{"routed_scale": 1.41, "init_std_router": 0.00651, "decay_fraction": 0.797, "dataset": "wikipedia_en"}
Below are experts of layer 5 (counted from 0) of a mixture-of-experts language model. Rows are named router (the router's row for the expert), down (a neuron's output weights, with its number) and show model dimensions 0-95. Each number is 500 + 50 x the weight over its row's rms, rounded and kept within 0 to 999. Numbers have three digits each.
After each expert's rows: "raises" lists some tokens whose logits its average output raises strongly, later layers aside. This comes from a sample of Wikipedia text that the model never trained on.

# expert 20
router:556487466433559491496423452432539432535439413487498508539499485515492544450458467486555527439544587513457499517539539534522507523540564562551385454469458582548558591512437485473433469509474586410501561446559608447567460523468462523432444507487526560530389526535515574483513454584489548522
down28:511529478595548526535513520477470568453517511519558541605443522600438441490516536533524506472467454552513477604473490416583524597447455419483495492477459521573531493402469512542525481518513490544528435487493528466392534405457507428560579514440464523525446450515571517521563480469538573574
down29:475542489504555478480496421558477461492552493538525524527571465474499540550468430418578548549494573555431498592512493436500539438532459539424443572563441428510568525541468575553407532472478479450484547525471556509433414503517457435502540520615508516470618521501537479470550583465479544492
down30:524474458557463539541504466546431586486496440472494559504433479479518567549490545448449477469426464451523511553518575587557473475469499576542488464419455586410491468538472470504582553428427534459587516490534545496399496577412418499475474577479415446525530552511537497464438494531452516434
down31:535451508548466493524488435428514473673570448492475545460538502509484481422497481473450467463526456414556601575535505526425547471476581459518514479522535466464435501518561533549512577397534481489488480468494512538434561532539544529531535460445504504477492411634488480500397597519406408445
down32:537478501408513608570603479434459480500485571482561567521522528478507435387480477539445594444420451483554480599388500496509437570481508429432522554545532562468517394521540528540450487415511543527552580493496492393386451453514580508528426527482505589496560592438526520502439556484496506534
down33:397480466504398466492512511593519444459564609522492524556563514496516544591444498513437533566530544514536530507559534488542510508545474532467483459513529539521483516485530435527470536594604454491516481447471441504464526553514463484542479423463573567524578466484394485514556564540507422529
down34:458475403476519534441511553469566470438507408484496412509514460470420606553496515572473469506491454513553482538449535512468497450507523402485488498569499576485533412396515652487516599566490493485556471480481551545519509538505532460514484402570492487423592489440517417461520496579533553542
down35:501442469569426533523516494502438535509494441556511446471507506533467525371470476577510516553530568517526493500496515287500493412492501526541434570404542455556472432486533535462552512505498570457509553404546475574489533454531493526566512561466510474546531548391470399469491545495437388425
down36:511547442631568476466449474435454531583530492515498498502495461467635546543429507405561418461499551441382507529493494517482447512469528619483534438426405481519541522459528387557514471499486495496462536481486538414517531452498496518603544525531476426549548437548447486365427535448580428504
down37:499510506457502514511500519488576452561610565492466461457492496495506564503468666550531575466532425443604530477453438432550520413526457431475475422560518488484455491425507525545542521516542471590591505581400472491656506389495527576525612565494425512444534417513466421624462577491482576451
down38:556477440512554501558426564498519445452419443506422482465524491534509583538424449426480478522519527474471471450493432449466508504483474479468569468544498555557424423502451453443499477536565426577520508507545544424535505464604542465512560514493491555527617357423519506540517577451569533452
down39:465546576539574435503538505479530526530617531492421598509494499479416492625492555413538534573501457618464418546504548468464424396502505517539448614570505558534543521533400508512521519580544523523566485481410486485551541495571558519460529497553413497540441427522454624508498506477509451549
down40:498521493570520511485482519558499553493558565513512482466503616600469453433513504487431538536477500489491472446538467372581488461525489506492469533487580527510468462464433518533479494561429490512522511556418526548538491466471514474535442525549451475530467517486564534422441536496528392459
down41:517469549497482485458523467405399456490558551516434607524548523515453464523513485479513536501502529459462482517517442405494551544476528486447401540559499536573550429518555437516477428504513560507662491493467414548551495546568456516474589453486521490591411490559572446475603526485443505453
down42:492526536531434528472472561486446563492545460521527422505574480567469524558550479463580374558478515394484431560484475459504486494443569532541542496522402524444462492522359541479433501509431405480538548494548502440498488501587538541573566523521563427484428463487509515492507498602518556502
down43:584511531466489595510521601489448474448456403477529535487562546442513487485465552430548500480484446610505418490488545479493448594482582556503534526586487391497467471607457481600539461471478565515435559416502526423479565464494558573642491557509537550527462534474521475468479482416545451514
raises: "P ", "MS ", "ool"

# expert 23
router:567508474429536468525434514421522449562461507495520559513461548481503541448462475499531465439556512415491516505571590386500450503558566511506455491442458497543559474503504491510499493469488551444449489477573554501422535463531525483471409469532518562512423512482509519468493446428451557488
down0:465485492422501444484562477510534537438547491551497552556479592586409418435534517481515550505544498418487548487475492552530579497442498495439432363503502468434416564525515519513453485506513499345380590479478523461482568506482531553529468557506516430494452548567433542518412512503552532475
down1:483534580403467588580407420405471516412450538394412512539550484536505532581508446505501567433538483541594417483556458489449484466537436524537590437481496482575489451519407423619548466507480454530416479458463556540500423534560507537444495448482527542488478560465448412494524462558521435510
down2:562463573451477557500435532588454541508445498504535447490481450554577504524503460552533510434479536531472451541406491489562472489598555446510464504521482491471497446407541561497452415536498544536429506499500414433516502513536489564522584581447520527465471551498474519571432562489548479488
down3:549542503538516370504462532524449483524490472512502495459495480498593317533531427497442444556457574442482499399489465505507501500503406424517562545522531445566512530473497578447544501511456441442605458562503545572444385533486492491498521403548470490447473460532530503486436621507470471516
down4:523617486496525500463475526431484573482548411509513532493544532390523695479485508552509447481487526571486555568456595481461471492521462472437481479561500472486480572504504496497520521477437460550494478535507446515465513468436422524574566489475528467499500523383452452484549492436494496506
down5:514473643483448537564459505470600481588544467512467502484489469503471486508496460513507482519532422499528499416511473449536480512607396466459560533486472458530500516476582547463470491428439553489482499525482512487543627541476529423510426554460497561449462461576468596603481574499460540493
down6:519474502497531495527518503488440522528522434572412461462488510517478535514589483522502499505520530489512503531490477613506490536515478464592471499585440493502455492496550464552530581537578451476574589523475470470340467484467507438449553558459402441551511451511508425511349549642451505511
down7:494456472485537504464483451484533468556639585508522473521477431497508381428553520396573546553594476440572549486468499541572543541532564490534545493506513477412427431508566497474587490448516562343430518439494445495449481557520455429429382475550459558466519452525452524505541443530549572433
down8:507504480448517401424503538501463544534546577476508506430447508395556439581535553489553531533510458401452590441512543522480509455440512419469530405611517536434495532508458420411430510465485460523526426533498461521465468410456565520426487540496571478433460405504491414418581565454401503533
down9:492520467529420496474483552467444525503436544566542472532560516537471589579533534475489458472549471531451502496462547527491487507543485585443525461547443515429444463634505545449434500460456442524496478464627488513517520463461534492446546381411478571577433502478401517486526552478407561476
down10:481511468493553471498473522569450507593504501512535579616563538558465490458432487475512526515503496421477390478487441520441546576497467452519543414478451458484508517473552541542479467394508517520514532573478521484632552469552517537502532509513449500526465472501428476478486549501444521525
down11:604481480440470566484463585484529479456515557509592579526454556462514560441477471491501479422474457499449494482540462612460532531489474531528608507477579495431423536467365427410436537506416481498507510585541496491515481514480526528447539536494528533505459467427402528431520592476543388436
down12:482542456585445602530555511494490481533486515501551537401485477449482668438505550577571462475522494555457517566486501591549463494448514655615529496465475599486473495475423526482472489469446561539482569455507534405517487530510559548435482451481448515471507492501617519566485581483485502499
down13:570549489423472470517455601354478535415462488428485565508489464514486528482473506463443524450464523419480388471494566480506440455491459489499489449533474475516492483428438485576526569427506444422450532499540521561471489589478449508401392470387591399485507482572505437425545497496518532467
down14:517513470507453507403520449523466485511541494479505446428484521557463504516520538592442446504606471443545570419481532555495462412464469437553554576489491491502554387596641519506481487560545395563483521463551560561554482509531482452501515539567497401567573534469384451602566407516560437598
down15:527462479559584511544507469526405561510468538545465505572503469458635406481449491388443469561440538418542479595461565516424581534539488496527462453475452558518506487398509508468475534418530555419537525526422449456549533491492464447515539557448391534588579464489575573513495594519552566423
raises: "thus ", "although ", "then "

# expert 7
router:564491504445510539586434491469486467513486426567484546496489535536465557476488497500504542537507525456510528480610627540467487540568512471472403523443437538473519518485523441543395451425532587491550558521532524434558534496529504512482552502530504583523431530525491476527454509476469465503
down11:529470465485427447481478426425469431571420484546458501469535546502514517472486492519563478404535479522539462465555486470464593535525484607502518620620519610549466430537504541509559590514408490485533469479476432508546486496422430518519555506543535467519512359495509493463564499616399541466
down12:464576529468509490493479502411502518508497501473469462521500546518480493477427382480454527564467459508489604515463490514500502490536418480467386545559415471487546511508557437461516530410456527388480418471553500476540459538582521558572572488522497518537605455527492600479532482434399540477
down13:564494443493520447500620471545500472522480475498504536477425519440545368567527506434404519517551597531466478546545534567417591566560525520523497540461511462418530469389526491535466484537571504548660470553438447589554552446543439526505565578469439523462516492444482453468485521496471528600
down14:532555468416472419473605502499430533504506455479506420512498469589467545455491501500430488524601484351465536493417571497604553584465587516494493518520396524535510493560526497437520541479528461515495482466521502412574485488581527549497485541473412522401437505599502594439472445499546506477
down15:495481494479511438567466447519501432503519482529509491570487488551604480489465493411521514424590548530530518516495545556414502475486497519592466470507414582533482532567520501547511513423466466438539489499498566499547516524527473499521518438487396512590536585398547601418551468577482588479
down16:557535455557545532467407570502514587480517459418498531557536524467516689478454477512522405487541519425546454616442545459458548493419487468562483455505506438515517449438463536541443459428506457443524516508505497542564486552504538438576534572458451575536625491445466475506451463545563560554
down17:498506615461479498530423488534440511478530544553526550435550551544497453437444482414524512562498549425404471491515566467516532429574453467517558585469563498420523559457543487539363484546510413404504494520475593446550512392529488508528395540534406525477457493539508511462492522483461486505
down18:521457496542464455482582364507517557564537466537480534517476407517484542447519407564468506515508474477519489515482492550507583525583397539474545523405461508499555408486549407490556480454532530532551497592483440494579556506508433478434477539533398524463527472386460515473588510538504592510
down19:453559492474445430468465485572495521497618431521471459476498585553513540487499470490415529472457505508495494551569572505481497559519452449547545495460541523440446395364524545486352476588476477595478517526398491472547500506428456504473533454552533558541570501455417491530418524483436501451
down20:521512483444422473472473535527520445557528507568528469388553538562547795505480452538462485452501526504475518448434498520520508437517467458512448477483489533518540597505389416510464429512461562466497480554503532502523424509533559493425548441437455534470566441484513517571424470481522554472
down21:581578486511547550438517472558629461481543527550482555508510528493494698515480470583532567474461494559500522418458467455509546491561529475471527481429543438414536513544446523555458425525543477491554490603538456567543568484463510498453593393501410388503509362478553488492457523456603525526
down22:391435559576482442505425561518537580494519480440546501572512496529518458472491526446573569568497445493466574600494505506451511534487493502509463445510380441530469367526460536480454552622539542456492473490480501471479454358510439535327546500543494423594490482446503506488455505494510493486
down23:513512491482467509398545506525554450473480575445507451505492524516442511428541483394493441499479543513457570515528608484635506491478495580413611651511462567552558509497616527507503473475576530491469455466523485481568492572649469538540557494571443480521558500539433579538587432533463506476
down24:532459556523484455561434468510470507476496433464507543552495435516567405531518555486504596512476442396483410490527480463469467483451485455463497496523512481576515459487518473581493461528561519526502471488492503607532530473426501417510539497516407477585562527498528476545555499479530548553
down25:544588467515469498461609493541441439527523497477502480583451521564507490288472561487441446526496599424499471510470568612471585581472558483460486557472507573468468479547507480473427546474448439498484539517515480452521568522583546513567530475529536540458511448525563483461508517489414482443
down26:532474480547465503467594359505483518422511535553466509557543503509526631558540435480425368519450562521493431504465496509495471560373477470456530525541470451500553482598526452538514577388551436494446493520473455516550403493482537503493540542443447518464498433526523521509497583442495624508
raises: "In ", "Following ", "| ", "After ", "At ", "During "

# expert 6
router:596520476496535463541460424489531449502457470550459532557505468542473598495468515521511425422529538456539577471573557486481465520548521537485475474448473561515570491584447446474479450544455462486459485517567583440538521417525459546429405498503552668573415518551493511557528504466522546546
down17:528443501529492511506474434518423465489585514474536568479549557437563496484531411449550435482516583488510479481490578459476569538405573506535469532535399528485490462495445449441476399582487477481486525561591542431466452477450436511488587511503462480469540435412463495594577452449407534555
down18:459497488555528497509525579574525583461431544394521467481439487505512537387457479487526455505472556485455502471515455460482542465555567499574542476523547405543525493486505475510518435564449516516607552533520455578602490535424516427650483521436530539549516477395436427603504475465534478497
down19:444514452509571590510561513583501498517564469576526450581544567492569615383490323451505416431501521536502504524478472453567490453540566437440506479547496514473484515483507473495445436571442444486526459567459425441547493498574513503447505455486551485547576517535623560577548602516501530519
down20:473414477456540434530570474495559432385498492504548563510518498497568548478500507472387462500433486458499473393501472443559477466480589539472486507501503541553547571533479496552433471521543508422424500456490444567400418428501494490594500499551497464518525537513473469368529516524473551503
down21:451462494487463469500477539494572532500528537473532500462424500511495487492463385471533462504497512492555493454452510456506456490545550496462485521515525515550480500480496448499532585517568642586453518589635597515446479472531493513498532554494516500422473476436466439579467548440425573476
down22:412416487429529467501490562418536460528446493503473471564561495479477651573531456457524428503518571525542592503459489600503544462437629473417504483480524522480445508508458512555552514643522536510466452588468518570406487547495557465487665475560518588460523554471462490554460529459594396490
down23:603457562488482599505443495535529503412493492452502451490463464496550529541495516485390383580549466469495373509481470540509463471487614544465533565631453494575611425415548437507431494552568581429487448447470509479553560377607507552556544575544523512503476449452543465516529543527540441490
down24:490558452496493508355442517489541547527487493443537443463525488485522505444445495505482488512563541549496473501438576527448580488541488444613539474619497558480503577448554482506494535467504474525593403551451414574584494553481530442459513457464514499467462377512533509459538536514543452419
down25:509425496491458391457522534522536598461490524517547449446533472583520540526489519502481590521461534532530480438513540460553528415431569484444513448534473524507521509513511494538463530546557448476441455575469543440464421461532525456506466526447453564534413526522473500502478512491516449532
down26:453515542450479437521431588442508499471447454459585465410505528504470479525567612466558508569637508482566493534516472594513560463524459522563467465447483425460604699602502480463586464558519429439429548496463471505527464519421540558492487522454477548514525410488480553443588467508494467396
down27:466436453507589440470510453600452491503464537435504442578493514419495512582526434447500575486464549475487500576547460582562550505447580487481568493537475478409512494413517513514455533449479507507506598535519412556524439538507540444520589449536498547521582499509481449526438487531541539571
down28:534558555477646534441466434466498463531531616452431470467525490525487560444467520493522479544500456489509421528503559460558518524474557495479562527568433602578382536481549519478529421532467534451476404490413372459493464557584513500414457488502503473444495504520434498498520459447406548508
down29:444507540503481525506487454461493518594450464480546401529544510550488409546525497507578575445469498485533568450517477612498543506468536392518460433432513553449466454548420490448480471532529527514425548499511469545508526428487475453462551450520508573496435573598512570549497502508491414555
down30:542486503485476547529425517532529475510505551575514608515471573404490444558565564484407540506498522452468488478552502499404429570475515513432542443470458555528444583485508460511475441609593466500441466476446411462510589479506525462438492439528430571576552473501477475542509511493530597497
down31:532542512458495527512571546452440535480517474554479509590530459471457582513572486506487569485451558533426554522518454551595414451560506511520469468588362523527417586415506555530556436432447442489446403438450426483507489467562486453519480498500513486534526490455442416409545441493510581587
down32:462592488475459550477472528508588539561558492568392551495469525524574479507499483472485491477469490534508460527454516511537516427467520508458421450481548652516481432580514491483480468497496508446546527283482505524507556542382494470485411493439481499574568521474661511557494503535496592514
raises: "ous", "ous ", "ously ", "aking ", "er "

# expert 25
router:551535454383575490546515450398519483563469545577462497528444486503533658465478497508516416432514514459414525469530544547577501497543616508447458504491509568518545497547509441536469491503505585449508499433548565421543501462570525495484476517601521551528409480526483512524502454496558563518
down11:338533488573480472515583537461505492572510530545417489488474570481618429449461520474528487457526529467527543498616547564426478410590492479497500522463440501590502480501462585513508522546558450605515465468626514514599509469414540470536557465524516542515473601381426503520436493489405504544
down12:411530456493516458438449486455469577543346503564485456482596464493456421452474505581457540548479479521568548609515586557495462463417478558410486498490470494558536490490489466576425446503475455455540466407524406446508539494465493509529507515620527527554397507528555463462551387494569434512
down13:629491420498495485478507535490539549496499407492475587482443540536520620525418583569510483544485443477578440563486542535514489578473587582534534495519472577450483554442405486534548512551519452429507600550555536464532540511539507411590568460411465536459411444502584490431421472493436478513
down14:455423514516509514441527488474474515584430526545551468470469515402586440496498426472489488443429469455496457557517438517641429435506579530481540571429501465547482439462501501576453445462538522451526505530455390447545528527550450492505466476497536464488399466474488465489474532481481552590
down15:498500458476488533589501480415532518476518602505487498586502540487479497571524444466499568541466481561348404435512552520484559561407507469542403523515518529472529494500543576530599529493493461449493494484517399536553456551504517490471367479539446538542430542445552501488561486419428475446
down16:513423517473540477397555514532455433538527479433423540556508459458591511499470497558521427470548504535499468533474520421616503520532562461481507540467562615576527490492457471549460474364504445421531461523554463409470498471499367497472451495479512529586504474384467425559445562525525477504
down17:467508518425538439490455514448546523563597477435464496541528559463470576533505562524536386536549393521490485437452464485446506514540497429577441495647557451520459502474501630531571549467443587442566487475443463571559602481532580442531476489525516528462585423549421526519528534480478556444
down18:527501547510524496471526541497466510514547462450443507519444441456491495468502515420541446531574492540455557604611554370471529454411584576418539449452414438527540573576574546533588439457506512513602512403535523530467481523519558459519550494465435580512546467563504449442581505530546477456
down19:443407523533503362493410511554556487473540435509531487597450418451514432468547500398458495508494514493530548435610481458576523599555522478484394479535525554535447481566488511469500485465430584463461490506563437477440471488494493476475441506497509495498507437548457476542422542495472558521
down20:481524536454534433422530542480485463475499382487505503509464588452543509508528442540535493511436452469479469489542440511540491572472503552559466542541465493484437543485546513473642494489565649497466361437493620367515531582429557619570511467507507498530430477501493406490543485491466461474
down21:512483566526530579557473546554574461472521533509529458539479498451559505524448481532382531530535518549456497495419534551482513475434430513491505456481527416538556475431574573518492510513497572427541528616367566446474473433446433520481573458559491566524549604587511552568551517484551606544
down22:438562514470550583623450516487495517433461531544446544464446496487477462470535444579485441556495568582554466454406410612509525509539465491517476559547498531501489513534571564516453550585557460474461534554482516514482463527518481432507489484521460488485553469503494480483487470528494522515
down23:477545589477480618514577483462459466562557487454435386482465474535580577386401375495490527467469501445423472452453545515469534513531531513440560573467544505447510565399479431504439487514555542529490518438586517485524434537417560418522525512527562426476461436479548436498528604498454442491
down24:496491444511517522542482455427521566494461475523513421439537523632469448456497412569477494476447548532533510582363431545539485445596454450553489514472565600450580502491497539502576488558475468455495540516528473529432434525558446467505420502451420490528473458582533414398532516523483480420
down25:552500438560482542504559519539605529442401519499546490538553500436544534531458443481399505459458597538468549456538391558535468477532428502438491486462559541459492438496520505552543447505565606308426475471549537464488498505478418514545412494537502483504489515454535409484538532449445477489
down26:567510490479462470582503546386555505529540492522472524489407523453509515563491523534537534483488480484527614503527548467429537434548546497502483558499422489448486607608471512525533429430466540504510416505505498530470532461500491599456552520617475584432458571423509644501571644520559569394
raises: "ipp", "ies", "ip", "ic"

# expert 24
router:612506450484512488512447423532513471546533512508508515529513477518424658477463477549505478481540531422536538468520546505486416569495548544485529514443448543506563502554498475444521494505503498441527519427566520492504575413519498417500427525527521618607433527560496507561562492491570535534
down17:533459368589497478471515419427439526458475483399506497519516492558494469461511597443637545540523500491537485446470523490503490500469524544530520528549466489464470492487545489498461501495424520512525543411500504541409451450483473502501451490458490485436522542466542557516452461466518530516
down18:501492528460460535538366507557499531527582502556559477496520576558466544576530439515530420451467446524435505455456517489412514551508499434488463523445526524479559504539597579472507516436501438505580441457534490570590446467500469435472384502401489477516550498468512456503514528517558400543
down19:514513450581489463407546468457584439449484466448538551399551594480409479482555440523513533520558524476474485433434483467391580571492415485595487516528560443529506547569552525581431528495548529435509503518454480521525476512523507497477458601490493465436505433493384438416520565470439486503
down20:425517502459528480422517437462533494558518533530515474541519493435484516441536531485546434496569455596432470552593561459540535557510450518425433491454553508462539464519479425385526521480456527591522460526458469389415429418564502492497403554509519403522527540544514434513481512555596453475
down21:452538539513451499449578468538445533501447450524519473492466526456528543533384520555444454483570514510497383510522484475564397539452628608451464561591461529441428445468448590517525519566591500495518504429491483444483502483493532470490542572513501521412481449370478490440491496505432502474
down22:494497448516486561491598496599533560463519508492492556596533485477493506519499547407508488532487501543542481542457493491475492474530431432484593534516459450491425510538492480569570499490384560375502422451573535464504501468521425490528601557479564494499509585520502547585412588533483417480
down23:439496509555508514493506427578478512461525444512420487521443457527450462504445590517556523488488473507503570483517528446534493461441415523609445499434444540502348427553486537519426540558368454486542411428574601496472499426414371511483498463485545537412509581514477573512556433487556484479
down24:522520412494517498524560561483585474526519403483510479491538479598445475514556571520542482509457394434519568456492523447385472519577488520445536515503477533455462616482447495511430570479432518491482504500540476585419526591476523411486546513535518526576532476539493567499443469477519539515
down25:543474533552440534410513414659495546536424411546560496491451400470451475593498489541540548486447396407500426480559452421481479503579553504506428468516589498454509495519519530455502575499509580512516425629471454504485501510477474591601532461586533478493482565520534441515453547555471490462
down26:475591485489548441502475535464541630423530509482583508531531546496462578648459478528494425497548455555525496604512481550532449469479461579461483523512520486491455554492537494523490654470581486534486484503459399583542539418585502445456551561543452476531497478521386404507528449482402509464
down27:449545506609506499561510436587450528530338564536482547542542453609438424515500481529516634519460555537497617500546453443501483544492490582470489561518487534540411507600461526408463438562489483440509556503530455447480443468508452526528474445492498507609473455447529463546499523519428432493
down28:494511426434450511493422479566431555484519479554447630597423438525474615500640479514500487581494569554515440488477455454564474606427495469518508574490467501445463476517461421429546558478467543465552417509514484465438512520503481492465555560454513451599549472507580442508521447519506549434
down29:538486470557508496502524480542462488505611430425499503542483430523450569492477522585538473487439449447554589556410508526475612529497507564504475526499475498508496441483472520521459533490434480527402471487547629528484437477432480493568487560554505512515494512476536535522586581429462487612
down30:455465467489508519553589456481476544489638398560386596486462509557500508440488544525510472537478474470485434465509514434506546552561377488472499572434534475515518457488556480480485545526520562412573549447525451445469482561457512466566474474525452586552523447606528641442573507477418486539
down31:503490520559512514506441521530450492550470538574510504503499573538411408543507512427563609526554452437438584483600602512529524553559490485539444544466550448493437456603554563510503498541540488557428454497409508489568527536371516414464548468445511517525435614487469556520553570555450531443
down32:515512495465484491597438484555489458506523620484502525416453447418540451598487500592483541530538554531534409578530518432399514473511371527469497488545446475569515463529476520498457497549573462521585497559537510531511494532511480543432582531592452477494628429486471548517534380507449503567
raises: "eb ", "ean ", "ey "

# expert 15
router:552520503473557493568471600441509484594435524490537527549529539577446599481412464547497466491512544504431518513611591537479471472551481491567531479530473556558528465530520500499492447554509556448536579492551545496501535507520486486569448538513542575476383517515474526619520462433512512520
down0:492548563428493498419457568493603423540576534538462413525501512616525520457519521417483469503548482546529567487520492517561489447431431509533439494440512525634435424552463567529497523436519462463510544525534495533491487517481437410488492533405538504529447605537442406485414532451430557498
down1:579620506555495532438522411531504516543523463515418489425449442414494400583470546452540539564480402484446524489463453568472529551426431538536472435493407518407557558522562580441534416483528522531438578453475446544452491499507480517500533468562503515496562516411496498584451542462562519493
down2:458551506464513510459507573482575587461458553486469512468498559478468544511405478558535363515392391488405495367491573484504519465469365581499511498525431550563411634516561485551561478479457603471437505441414465456557556517448512453572429522485432497471502399485394427490504563442478558479
down3:432519460542630498455497481445474500460532523508469521532425604398538596513500577481501458535554506466455492483488458500478554474491470504461592435450593574576528535567516402506554492563510457388580475489494447500574566456523481472408484468587496516456537532470430536475489537526384528464
down4:454501440435509551605495456480521543551556475464420584518519519567572473529466594468567478493443497547508562498529532492597473560446504600533571453493432532573519483512543534489505460574498490500496504547580417481577447444505509500557702479546471444507444595506516493523500495542545532465
down5:534410510435488496456454456511488506584508529529544499473563454519404594420512499479465469526425579564534570503437540548536523486498408551554422442470557510547526529492472497542483488505514521574539493509520538537435573458455530493553496512504436555500470457359620532412465559604521473454
down6:466433555510475544547519602512679439517506456572508492509497446461342576579529502545558533570554472454452482581511439482569541527507501605458499415490523538423590543556447529554501526541469472430508445498479474487438592522433503485477551503536520517540493479509540595433463532525538503511
down7:487413465488527549505596474588489475456543438511496463562484453518415538475395543507457543544424504494450520525493451502531456520558425522471514476499556501451453426555377533630420524500444534433472502394385531571475525474582403404491550496566438491473470514456449451505496530532500469580
down8:524456495488452489563559509502575503449539453539424510567507494537578570469580417527520543502521618554525544532457516404447462496554383523481434549405357448522585442532462556531531480467475512411484512526529500479424477472509571507489514561423541532540521519441506544434547543564381465489
down9:436575490426493478511516532549511500651527449443433467557457516533535483374474494452481467434485579473511524427412564557480521568439521488533555476479497535519456389425492455393416471563476572498499528444477493454480474515536434499571448511528580529574535511441647531598495536582559503472
down10:487544497555444477406510487479535470523402474460501442465476444497422588507491447459541435557504502562556510573492614439439491548472480489494573430573476443494532625459460547524600516417554477542446484561508430536515513587434549621510488431485515500446521477479515534527527529491455486484
down11:470527525472545414470451472463520362507456384548492437552475483493532431542502495417547531523518518465424510552399428541492509508439482484509445480525508514485513541522464528567463493499626492522582426463527455510461524507570466497387512444539490453390558485557447477497394410521611483458
down12:384574514484527459578523506462569446475557518387477495524536517566464557419502543498509483454450525491409548522565429443583467397563537524501490452511460489502518490587468477430471463479468543506510422502499498575526491478472418463423497466491575521558489492474486569449483503447521586539
down13:492413443467484582561432522568542570434400363534499435472433471505464434457557439447529490557527449449455444450443513459488462436525570496423571460518504421544521418491494549500508393529463488507531552543403539462438517489371506575475467493447510524393455577540498424605440496463518536452
down14:478515369462531574514424420436503575449607532452430434462453540455500416504539508501496502480534431489391459500472512527499626465503453462452494457381531415515507524530488429488532490558562550507596433556557511482437480443450493437491510550454457484499529468546552473535463450544588521553
down15:490456380482500513512448512484487485464499527522545478527441613467430502545522450518503414532518509573547466453491520463545506538461478554513516473587583446536517560617548669427571496542507504514589455509462585464457565554500514473497595416494545458508453433504526505496487514542583444528
raises: "ation ", "er ", "ing ", "\n", "ers ", "ed "

# expert 5
router:522501489501566498584479497421547451526518462599508531545507518544488598476466459468478510451556550420501513469555563569499438489552540529518482455510499578654525449549531442438439456474456556504434513449522563518520469480554547482522403449566506573527414558540501462538473435460485515482
down18:537510607400494396487469536459410493479585390488499582496483439442403517508472453519510548551506417482485447491487448508409578552501541466506534585526390560438499518527464521554558476535506463525580488414547551586546410485543579534552463518480564524530542522464495489514490457510500488474
down19:596508472500458469442533427538435458503470425448517515542536585480558473603550469507500491505463554541518424515472529576496422486550485460529528452588549523541638459575502574454517447477489505533414509525465490514545572516531396489492432424464533528541520506471494555437416476528565504496
down20:433519507493490522484512494473502540524505563476456502601480499629532503485472595618536495477458609453547444482492580478529472469489517485478463449473505406570402561526440455521421375468509390525405494484376455483518502502582490432416591476512522489458485503528533418551535492474464481509
down21:549576495548469537494540548558481599530508568441547540493502556548477413561518506520591445474488445462513458510471565466463534507514431493575567448468476385590548427488469469530553605485519481481591484553421568445549535539492554489572487556469540606488498550467553575383548593549478512498
down22:515473456518449505503515509540556508541385435444546541476535436487600461515437424504575403481605557601560526435409670458539554447509486456454499493462512361516440495543508430443461533485605483512522418424411474542544525554458484539452565443481506446437449451454503461473549521462533513633
down23:467525449555565448589438503413481415513435455488618463441492414534455468457483478541522552539476469564447381508513538585421541564441548562467497520462430536459504474460545528460509478542525647471556614520535471571494444546472510456545383530517523494486483577486533528508532492458568375496
down24:464499478487542454475476505448457524538498531484497513468534477470515418461507492555574523524486466554390425474450546545608455458478515551466383491567449564503645550441538452437600497461520524533398462457454442533541512499487499521420526547411586482546511514546508585423522440543513533481
down25:423485461511553531454376529414387476557444504596436516489496442509492477478494501498621579610412520522464498495480556511504533556474536509560419547343520448532519516469521430584594462466556478553461434503490526537476545523534499515586456495480486436554404453552474602533594470475531508510
down26:435544566521485454578515486414453446483447482455462457483439563551549440525376510509608445574475526502519554542583483451492474452459514518549534481494493532467489532447437528446552508518541508659525434541412549552599540559459464566419434479518665461514512462461446558479389518482536582534
down27:428511538458459441524579448594443570485530473429580373491550510507388518549459478377527487482448584366535553573571467521506458504445604506443598513471413459493506502449515549557476518451506527457496496552476493457445492500486427526401551446631515492492541527609451553444381505536585532400
down28:508531468427529487495500562513516491516396525532545494416569459413485461488500487524520527513490454459473479487494501494538519471554467531418499485563434532516573503553391530475603501512459411490555550628520411432524492521522555528502569519459442460542533511464516448380590461479576447412
down29:600449513475505530521478508544463458517455496487528620497551468514531440518504561521488540489431480517448522470545603483484495543414480432497593447553499560498484486493468480527512445501483561523545427483489522532479623533423567532515550501464493513516534559480480512464529558417463495481
down30:468530386544489459502486452589510564515488411476464549521452517445557400507471586424436543451464512612514474550487509563531519499485386447455543403376477565510534529596514525537468497454491479528463522466622473508488613452577491509437461467525468457524496458568515547506512538438501467484
down31:462409457408449482366458560437570488460531527512466506528401431481443404507498470586587496433503520603465521440475518424444501550437477477510550535423493544474479501482474359473519460455520526545537473489533510509369498479446468577489604451482525545550478491554438540488502492519489552558
down32:450580509440589509464453373390513436514529460459456548547467468525531467568474584416540489542525475485445461511473559495545455494472536425511523435518527603554392552517580452515545521442458492492444505425484438502483489534479517462605369493486522518473567490554484426526390570525546567524
down33:419466449450547491458451623481549613542491605470475421484501482479446337508559521431451435482465524535484461490518581468552473512474534562577616461509454552513509602477541546498520562496511438414412440574460493562446556433554438526555580467528505539496468479518537507591517478534443474359
raises: "ts", "ted ", "t", "ts ", "tion ", "t "